config = dict(
    init_std_router=0.00844,
    lr_router=0.000379,
    norm_place='pre',
    attn_scale=0.125,
    init_std_up=0.0309,
    lr_head=0.0053,
    final_lr_fraction=0.0,
)
Below are experts of layer 3 (counted from 0) of a mixture-of-experts language model. Rows are named gate (a neuron's input weights, with its number), up (a neuron's input weights, with its number) and show model dimensions 0-255. Each number is 128 + 24 x the weight over its row's rms, rounded and kept within 0 to 255. Numbers have three digits each.
Before each expert's rows: "gets" lists some tokens that make up at least twice as much of what it gets as of all text. This comes from a sample of Wikipedia text that the model never trained on. Tokens count by the router's weight.

# expert 60
gets: "\n", ",", " in", "==", " (", " re"
gate2:131166123134123121100141080153159135110147119129166188110147112132109092123137133115117144105106132132082144142133136148172097141123089137137136111115108168117115148133149122150100136128155139128165147158120137126162093121147154112141102140150158143130135151133138133149149138109168139130164146149187110159113130160139117114108147119116093148155133135146112140159161112076113117150157113142149161112136121148152132111145113065120114169138140126151145140147117087110115146115145161107095190124137154162105099143129161096094096139119120108123130092057116164102146104103129108153098151086153118094154124151150154072110105063134140119104130117109092119137167140092136134106140109129132153114160109190107145125167178112131114103172098125117152091113087142117149163140102125
up2:112169098111142130138165121119127119100094116134149176128132107134119108093124158158082158131120143151122117120138131110143166138108105121145139137083098124123119162158126113154119155157135123130156169159119127127135119101123167115146092097156167131145141177187174162138102150131171161075144115161129175142127113161134098092110126081125134107147112145144148102125127143101093110168110101095105146097153063155144124117157131098123125115168122108139137157112118063167113136085127139131157178104089118113152115156140116119092125149130132151125127146121150117079086124109130123156120128116115142093128098144115152105128121093113102068120102147108118132162108113116129143091091105123138166160163143155124158115166173091093112130155140128120123116128091123142120103120111159

# expert 58
gets: "s", "es", "ers", " S", "ies", "ity"
gate1:154134143140109069103159149105110142167093132147159194130142116118097138135174156115141107133163133115171164123092152123138099148109172133131125097083151152124105116160126150094159124093094098114118099112121125124129137120117131115146165137170124140083118144143121113117099174130129160083113129110125122163071152123138130089164100113143145087138147135129103132115138172135079129150139115131126127177130112121178161112151134145145141165091112148142148158117095143147140144136116109136105103160119143102124114157139108101118073140169107125118107141129111135101106120188136122099113120133104139145137139103141137132116179125092150116099075126102108112103152086141139106119116136145138093097117124132103160115116183146156145110107120146052130156122102114160107126149161153
up1:158111109140101054113107105100120152138134153081157125150127148124143138129183133131097100108144135122086151097072109133156148162116141139160106135136124123165142147141122130107123085110160090168133123124165131086122108154136130111125169133142135122090146080101131123099124142140113135102119129090159114135118162107130118140116121108108119051133116124129107104113105119132113131152182145127104149161095138121124123135154119144159120159129141162154127159085151107167129129101103120084100143158122136089116123136162144106155128152172090154104120143164133144115165143174132101081148113133115140153133160084127119157145134109134128132099126184124106109107134129134145120111084116184123149100090153137076138127140140172133161128078132142109156134096141129107119136184167134

# expert 15
gets: "-", "ia", "a", " St", "or", "o"
gate1:188146114136151113119149166090105092133121103097142169130152161079105089136088105123183108150176082079124129135135134120131089129137149107144119115153131120114077086145152117132105120120135108138199152135088083141119123117146101170090126115139151128097127133107154131088103111121164124116130131118158145144100123097136142114144115123111165136096140129089124118144166154132111133128098105154134140128140090091114060173154115115145083146160111156179131124131124131130115119118137101119163107118099122164133132138163151106108129101170139155132152151173135119103115149130100114133094109110112126153168164147111125121082139151126112136139115123098121134165150114105131124103162131132142118125129147130131166127120210157143123119173158123091126125156149112164112115113113095
up1:132140127121133113157108109124138126054172141107145127115084081113116122150122196107121161140116125109125109155154128114137106149133098139099140095084157110133098139109115094148128138096107140082130170095152124110138094118105135062165127120141110106140111142140159123112126150117140102135109112128082135137129164135157108162146113141110115142088102136133123164131121161133138115087113127123149134100172106124099165106077069123134147103139121085155128123140116116150114108127103121106098158105131125065095076155142116140157140125106137131080115127166103098153105164126100115130075154128123142102102111124111141198139143173122151152112163160151114115149123098126123145129097159100133096096160139119116149098104108125146135156163174133162149112091114123144132117141137150

# expert 14
gets: "k", "n", "b", "ian", "an", "on"
gate1:160091121138102121130132174115166200130173098158119115138137096104122128110078127149115128109123179112154097128131141122115141107152167118129113145117117122122154094128073171122136137093111111129102122129113140117100081111127156133107121157137152139164131103137119152110141092158129136128096102124145095167171159113149166119140106137118129161122131136101122165117144162141105154120125090135128093166127190123115152102097083129105094130104125120153138136172094127129133157122130098085122140141130127125125147121167139093119126123143124128149115125115151175115130096130140152099090077096123091143141106188120151091143124123157164099139112145156150128075134086109156120141155128135189153138112121148154088145121159160168101115107166109115084122122106115126135143120187131
up1:143146107104129165135106072138132149140129152119113113141145122131137069143099168136121135110117153113157182117090168085124100132113155092115107102103110137148139131135053115119132154117098119108104177158136126078072091131071146122159131100107176116117135122102118131108128131123132127139148129122136108133136162117129137126134101164168142122111131144154131165160109143182134128104070111128158129143131145107154155126114094134157122150105124114164124139141150107100116146128140078083118095150100153114111102195153105127150137129142148139103102127180134106130136145126102115117138116081118106140160129123126129131145161147111111142167095131104135156125128105171158103120110106140107137179138135153164163119144135110086110113106147113122087103075115142191117114116156143

# expert 16
gets: "ine", "ne", "ro", "an", "te", "re"
gate1:090153147181129154079160144105112133123147145154158129098118152134151107158119126130134158114150164164132162121160137111126184118137136090145106157067148168145164140101155138153166138134163113139144136137149087161118121125120108131114125084071093193169123114159139103121120121149156144147148126107153178111099109130135114132108090114095108121172157134132137096103111133103122133118131107126132090135103135111166107089160116141115113134146117125127142123116136132122124148135121128095164167099106086124138127082100116172123137139117135152145114156088118154128155115142090123100103059105221109141117129144111132113116143116124106132128122111115102121140140112097133126160110125151139157114166142140111141088163123139105168130141107119105107098165137077116129163111161154
up1:113126157125126126160106066136121158180156151103163154137130127143122117103097172133160091135090148170103083172111102172172112144134153126139146111145120086159143163137105147156137123149158116100117134119152178135119123130191084122111147141115144145087122147138138166134079152145154133078105096137165102132128134145130131105135112103110113145092193105156129136105127082130153149154119122119119135145142109156114138115139137158135166171103138124135114146093121100158146126118141079102140074153134162119139131153133098115081093137121107140143111157109131101163107127134133107120151148140107114134115125093133145112179111096183132147148115125153164172127119129145118116107123115096082119151136126109157133160112122139125113144107110101126138108089092142125078128153085109

# expert 12
gets: "n", "an", "k", "on", "na", "en"
gate0:169106081187106121155156177132150084166128129181131131098124095125166133084139125107147128122135083157149134117101169114088149112139121111150130097121114110149166135101140104094112161144096139152147141082118107140104096133102088137109118170129140147128136143128120104132133135126167133154120104120135099107104083140131130093164147071119127077101099144129110133142102142125146153118107104143091106131121126166148117110137133108116149152126165107144133148164140116114151152191105103131107135149099170130144121119112130182132125110151099159128129111090092126107142146123116156102136133112133092133133098177126132123111162083160121125134126091141149082111139134140143117126166177082143103118116064144118150131147154080114140131117085125129157096088151088144131138138115151
up0:130111170117112146120152087106104152112121127114171160163127127132128156153114096127103115131183085111100139165121137138144107101141131098140192106112095166097117142178133094082110107119120129099158141150138141144133114112142100146111137171099108110108120122097126109146154109112080152142144152072163127128118114112075125165117172121145142130126113112116132167148142123103130113134158141157129171155162143091100076110161138150172087132144111106108147056150150093136163145117117133180147104122164085139144110142126087117106155172135129178159151150105077172125142111121120114131127106098155114115139113120108116124096124137112126108146148100111138149136141135094167121155123101145117163117151132141135088144116103165139139125125128120166147110109147137108112136079147115

# expert 36
gets: "ra", "us", "al", "or", "ta", "o"
gate1:171165117148113111112133145154160140135130121139129119146101138145127132148052137151048134143114095144127126086151139120116106104144164134091108173164137164102149096117119120154160143138107164123114179100104093109103112130133148133127146108077114118128113120153126136098084083103114109144126137106113108150126167116110169151113112132109124102104083100127149111071139105069137187110122120121123147147117149147131146111154110134128119154137121139111135109109086127130156121124168064115170129106132102104123128107171146117123153094157168126148110126115139126166113146162167128137098135122107104130126126137135154152142136127133149141141124165142133107104118109161076187156151155130101133102181117140116154145173124133112138133091154169118149129118149140116133137148125061
up1:131112094111133101107153109141152137173109092104109145131125144139133130185107127174162129120118148143122096097090123151178098111152155187123143136140127135145129124159138166145162098122136165129112106128141161125071081134171129101188163151120135133125181129110166130104117147106122132155150123084132118111153151127188127084126136134136160108127120138140136121120149122105128177157129128130145146140142132130093169152148111116113132152147110162096097103093097088129094116124154085130124142124143110140138167117164131110098132131168118124159114151111132116136145109147093147111090143108081083191154144107149135130142123099145110166120126096139121152108143117137134162154130126097141154100092129111132129156182164181141093115155157121111095124126146129089138133175127161

# expert 20
gets: "s", " S", "S", "r", " N", "l"
gate0:125110169125136133105135111083111132140158097102102151151148122106133163121129111160160096128143149120144129121120108155133117186088126120109108154102120157116146153164110149142098103133168103107113143154110170106116125122152154164133110100107093128117158109152116172046159140171118132126138129118150148109165136141129134111141084119085179089108156100138134098110129140136134156134100105165145130112110166142121104102157151127113108113062067134143116146148080119132166121118091127117127147129140141133124118139162152121117120102103112131112117118112163126129145119118142112114100121088124156131132140154120116158119118095147141110099125134168153137060130119129138090134157118095112167176095131145182159146152122144205155155109153120146099164170095135128140101118119144
up0:186117157100101121134160160136183123132094102179124144129116110098137144121130123091133108173154094124163110164110163080080119090099140109098121144167157141119134077144122123168101109167118173151147118167117145150175102119115130101194094099166108145110117124130166094138096129115101099154121105118132109132116135133138162090185120123174127150110129093121105102115131141101114110113117124169170102142121151139152130124129128130153144143188162168127127118145121082146139111107110119136123159108105105120134118115169100150135134116144135113083127097135155136132095123139106146127150162081155188124127129119118123095141117107164163128176123121127137153127162116122090119128126122139128131112104131081125113161147146136125129158154105100154124113158122107103148171109124107

# expert 19
gets: " 19", "2", "1", " 18", "00", " 2"
gate0:144123142135101131104124175100132113118125109100123115155157118129134148124110143137119115136139140119141109138139113144155121110132140132146078082129134134148143092089084120141122128129114112130085111117135123096190156127132121136166137096131090121127145139137137136116124103145103101113136157154158102142100115129112110145107115152137136086091140105120106155116155142126173116104161132212157158095104182137082151085130095144139146105124133085140109093125177127138150127171158145155091143122121124097109132111159077127145133102183121172130118141125109163150135115130155155126121116102108134152140166135119162098127118132109149124111119115161104165133154128134143115123134163162142175112131123139087153151081106151154153130138161094119103127119094177058089123144048107
up0:078113137118080101104125161157153128084117141111129112098121180122131137128147114137119115120156090158161111159149170138102118124116139147112135095117124132125110116130160097115153143105116145114119111103102129121119157136105107095170146142091121135137133098138080088143114098164112166181116155076158134119106167124144082120159150135129129155149132117132110138134140095150120160116113110117095143121142124123132117102185189111110117120135114118112152093135144131129122123154133113154060113118144146159115152131177137145084151084122131117137112099135118147161133165131138085148151159100101147118119159137132107159079091120089179132119110109169117135088151137125069093136085106107133137147100108126134138175133105112095133078118128172135105141125113127111122124100088179

# expert 48
gets: "a", "u", "ia", " A", "e", "i"
gate1:135150131134091166167150135125107152142116096098111137158167090154104120155126131140134117138135167096100134143112122119168113119126161111146169130101114108140112123116141128114144140150122117178094162127146143137105114112140149151139127173104109116153172148153182112160119115132149111127188163149133154098085073138136144130105100127098129146152163139100118184096165108127113149120105156136119163091116120127135148120148087137130127151108139122123137134153095099130115170140119160132109130138114112087213171141131155116115158122131115171089152112130139109171102126122115122087125117143125150128145120142118174154177132102151127147102155138102131112126087109136072147145092106082142090188117127113149150092145141144121123109092129147120125146088120160115119166135077131
up1:129172150174155167096151146151128108133114122128106156125125133127095190172135121130126119141151119135122143151148120131174146162114131116194151167088122131109124130133113116139129143147161091124097116132149124129101137127152108154111128128125116129103172143162173112154140078171097138119150088116134138123108085141113135115113088145150137102094130118140205111117173114113147131077135168131155193122151141135127114088163082112144131140126130129091145122138136115090129121128161128100159185151117066112160164116126101124144133102108139153149107163105169115168163108097101118096146108123141116156175107143113132106142158112131164086109141137099152128114118118150148092091157117095141149141139139117130106172125103154100139103142134121129077127164132151117133124139118126

# expert 9
gets: "s", "==", " W", "S", " St", ")"
gate1:156153125117135097124139124102119159165160119120177121169100121126128142100130137128103115134163188106128133105101116152157101132137120139137137158137113133127187144125136132099146134091161105088140072160148115192115177154124139116111099125124113128112158140100167143102180106089147149100095105113157126109119151093143159138139145148111162162154111126139136127128149127121132132081126102138143095122131141181146142174129116167139125080111133095101147138116083190141160128090097116117122166122122110085154156110147105049181132103126143109092140151146110159156136102164136102138111148148114132167101111139140119112142106096148156124126161147093138133121129125082150153152109097134115119076119131139121066124127124149122108111127123152140113164132136124139128135124152131
up1:107109109116149142146096107169087110129121103117113086144149073114151067094125125141130131119139134113118133124099145130122149167128161136137159143106154137100136139086127122131113141146132126167122160132165149123131140145106124151138083111103165130147145098103131154159158173152132113134117123155119093124199131104165101134137154152136113118130144170156104153184148180157158095164096148111126135147143077124106122126090115127121137131135155124107111070139157139102086131111130125090125092122141125177147169124121132161111108142099142098085126119125149132122147132142129129122168140058145123133132159128119138119102097166091104162125128118132186144128147154125175140143161140130096189123097108097125087086135116102154101138148129128143153098090146119096148146146153139

# expert 10
gets: "\n", " ", "–", " F", " p", " ex"
gate2:118108141143131118116113117098178118112149122146158160115127081133142151169074110126099141107163136112128178125116125118116111159155115125144099126071117133113132117130090109111161091146137128098153150104054133126142113108147132111092151117145131129114116125113124132149094127119126083140098108085175101117162110098102139122157142185085093123153120119101171107125093121110137122100138151146140122123168142113088138131128131143149115160091117122119131121164142109108128111145148137136099115130162101115187110098106118152144132136118129131095099130150099099138127105161137134150118084127122153092118143101144150136126163138085155108116149065145105147090095116177148104116144137125123147162138155147052079123116166134159151151164181116159162140126110129104132133164135101
up2:157160132112131143121133123141067141122140116132118125131131168122135111082149121125194082122130099129122066116155125127127145098141156105125159105181159145148111152195147148139114139130124129157109104126161083128109125142091130161143123137127135153132148137130123142118142152137104180136147117133097161154094123158158151118103136084166161130129114119132127149105130101156129124149104164122102141128118145131160127124165120124127121116156148173130111121101123139158126127100081114123166168107146138142111115172163141126126139134146107139143169126091151152132110139122140093120130139145119096145110122157125096169123098134152084107167103161119151114145150195102112147123120131133115102147118108129198177131131078105095087120092095148092091137142151114142125167053118149

# expert 59
gets: "t", "s", "ation", "age", "ence", "ment"
gate0:155139134137101065155082123135166111133120122133133113141102118124136122099104117120108129153077057119145153152099161130096151110105165093084158124141117110146162121141112123157136083161083095143111147116110132140137132142125148099122119096141161145136155130157134143107092131085137145128125115117134154103136137110186145141170123139122138117141193173115116147145159112116159112166203117127153119130138111156169146092147107116156135168126093115113142117130125150125152117149144112072149119128126113135158119141148121137168133123127118149069130120139160102104159109143104169126130108083153176168109165145096175109139124120115135102136143155138151132160096106126128141080111161136140161093094128128155145107129108115108142119160135134139133130142110050116112144127132108
up0:110133119110126148120136112120115061158087122135127099183149076131137191122144143081139128119150139106158162138124179148112153108124096099127110133128120160132101101113132136120113172128084109112167133119086129093140104125094157144134151093171097100134139115096097107139125112142118128147078135132088134125117116103121101141116148138107112091132128163136095170143167157105114140159142150149157149113115137167141139088178100132142125173087188134101094114144145123114109112124159121118116134102074131117120151156129137141156111084124134162126161110134145138110127139120122125119140149150151122133138134134124157107087179118122133088101137188081122150123129119090139132131121118174133098155079129146154096173135129103128162131115137117113112112144096158147154166121182142

# expert 41
gets: "er", "m", "it", "der", "d", "ter"
gate2:124080128156119124144138137100072119167119106125147117083135138138133124139111163106137120137140113108154164150114118148138154137129166148143111119138151086129154125089127099136125124146141114136136124089119140163148141135110095108125139143139161144102108131112093140088120112158129064157142131128133170130133111146137122145158144141127072146131079143118117150118160163154115123136094128185142138112095105170076133143137105097138154125140157088118130103142136109127076152139114124167120099129162154122131110124151113155127138135122101138130152128116123105172135094178140128117113103112150115171167174151150116144111141111133136120098130126090112145099069064184175129109124099122130109110085120082099159148117125173086159143154166137166117145142177141194128118115148135
up2:132123152178107130143095150128116144123167107159116117110087141124170114093083128110118127125161110114153114120127134142095111133135150133152097078107122097133175119125089156129110104141116131179152173114134177149094092095095120116141167151114157116108115186160111146117142088131110123119184129122137130139154135116139099147155128158140107149095118148135122135151126150146094123119111080162135158122103094103097161102120148110137152111143162136143152103105162119107153173113122113120155103096137121108136101166124113154116105108129119108121121088131141119116133134141136136154124119090134100119163154104122111117092129125164125125134135126111063093104081049150112124127119132064128180117110151190132149163131154156091112126130107130154135119121143078146108102094122108

# expert 47
gets: "-", " ", "|", "o", " a", " 19"
gate0:104148152116139147062112154141162104160098167132155132155124122114132132115134145140127158115177148148127081141108147094135134099106106111101131069113079133081111100161122197170121158096145160105151122113140105140091139152157118138150128167124108098125114149132105130091130127098131114152138139124107075147154161119151113140148115129123135164071125144120161142089134207092138120115115130134154098147169119134125136141152128140168116103117143114106168166111159149114118100103154095121119123125127127146153151093079123089110102149142156111141122136172130142130097137098158124134138130148144142129122056108115100089140127123155100133116116121132157139154150135166113119125159079102124164146071122120112113113166107125153108131125106128145119149116183132122110120107145114
up0:134161130136150158223107143120142167096137122113142108146149118119156123119109114113173114146119108101151132110163138149143122140150157117112174125095129132161131112133128048123132113151108072148087136118104108125135115125084136119087118089172150157130126114151154124109109121117105164122154140103090180114164109134098128149132118142164096090171121082139103112143111098118148150115113133115098157132085148118176113115146100129100155116105111134169131091160108114130138132156099144136126122078132109153090142158131121150115120061115124131139135109067146106137165156142087108095124148114138141122142140132119121183135124123089129118149155140138137116111128137103098147148101149186121159129133183127134119149103136150146137152125107114123135130123074125132134169107106137

# expert 42
gets: "O", " O", "A", "-", "M", "I"
gate1:123113122139129103086128116105164148109149117142143115108113095119116092165091188111167118124123145088128162114140148126173139154134101154124143105135112170123108086129089151133160137105148135105147129113148151144113143111141173142084149134147119135174140156124141076102104158083140137120177095117145105153100099121085153092119116098078124120132132128126094133080165180072100167159146149132131138157153128128168074094126099161127104143131127125109174161150116097142144135120122099080103162155134132137139130116099122064097124143144074124136128110113127116090121114138130167153109141136114125142176104139048124132162149151114134119165139132134150151105096118144141148119130114131124113117127146131104138107089155152155094139145126126148137134112130119121151133163119150
up1:167109112144101131112128136137112108144149144125150149132126169126138149092122113127089145124176120166118130121104119125091143126078144129140141168143114112160092162124144112110134107112109124124137156134144087141132147155127086149131090142113163093105081143151142170155135089144130153129091149125098148108178135126120098144127167184119120145136106112125140123135121111152138105097108111097113131119101131093096162151121204099148134087087106135170097100098155117103144146140112154145120155107105151114107102140166173140160191118162175133144153132140148109121175144128129077117129146139114128122104154142138119123127111148155121174072104118141128099175110148119114114090086164120173128171160119149140117152129099122100138124096160090119140104156125122121094139161123096

# expert 40
gets: "re", ",", " C", " H", " as", "ard"
gate1:160124129115140146152141153103087139114118111119124138118154100104155121102103118077152120082196121111113141143113140126128142133108116114123149112153146147155136154140141096198121156109144158126158128104095117123181156119096150116090111124165142095132167148105116163100104137128145169103129111101104145115133120122157207112119129123125143138083102126143126121131137120165135159126111079165117134111118162110134084134127096146142063116129143126160157160100113186147113190141110109110149108130125135136125077073091170145123156141101125112119119143162163109101130128125134126112107094080133132180188125148107114127100124140109150153129158107122163099085142130115141133127141140170124127129084140078135105117154121125156117165115115125103113128105143130118103133114136104
up1:123101131147152114088168134147153125137132163102134144161144133142109122133147145131163144137127200138085146092129113160143123111156117143091088103116114123129104103115107112138179154138093126127154077125143119145119114127164101150102163099122106174155125135084143129120149078134130104132155113152164126147114133108116101185089149149110125122153115134098138079122144143090164145155155124107158134163114082135067132122112155095099144107110116109093089104107109083112121101106134111133136149117151102097089118149139126106153128142136121161147150090135110152093103108074131133112130126167127134127119092137126142121185113109172085146128107104116113175148106118121080130165121135135113094093153097173132141172117135088121157102140119141130143096145103107138149120141104155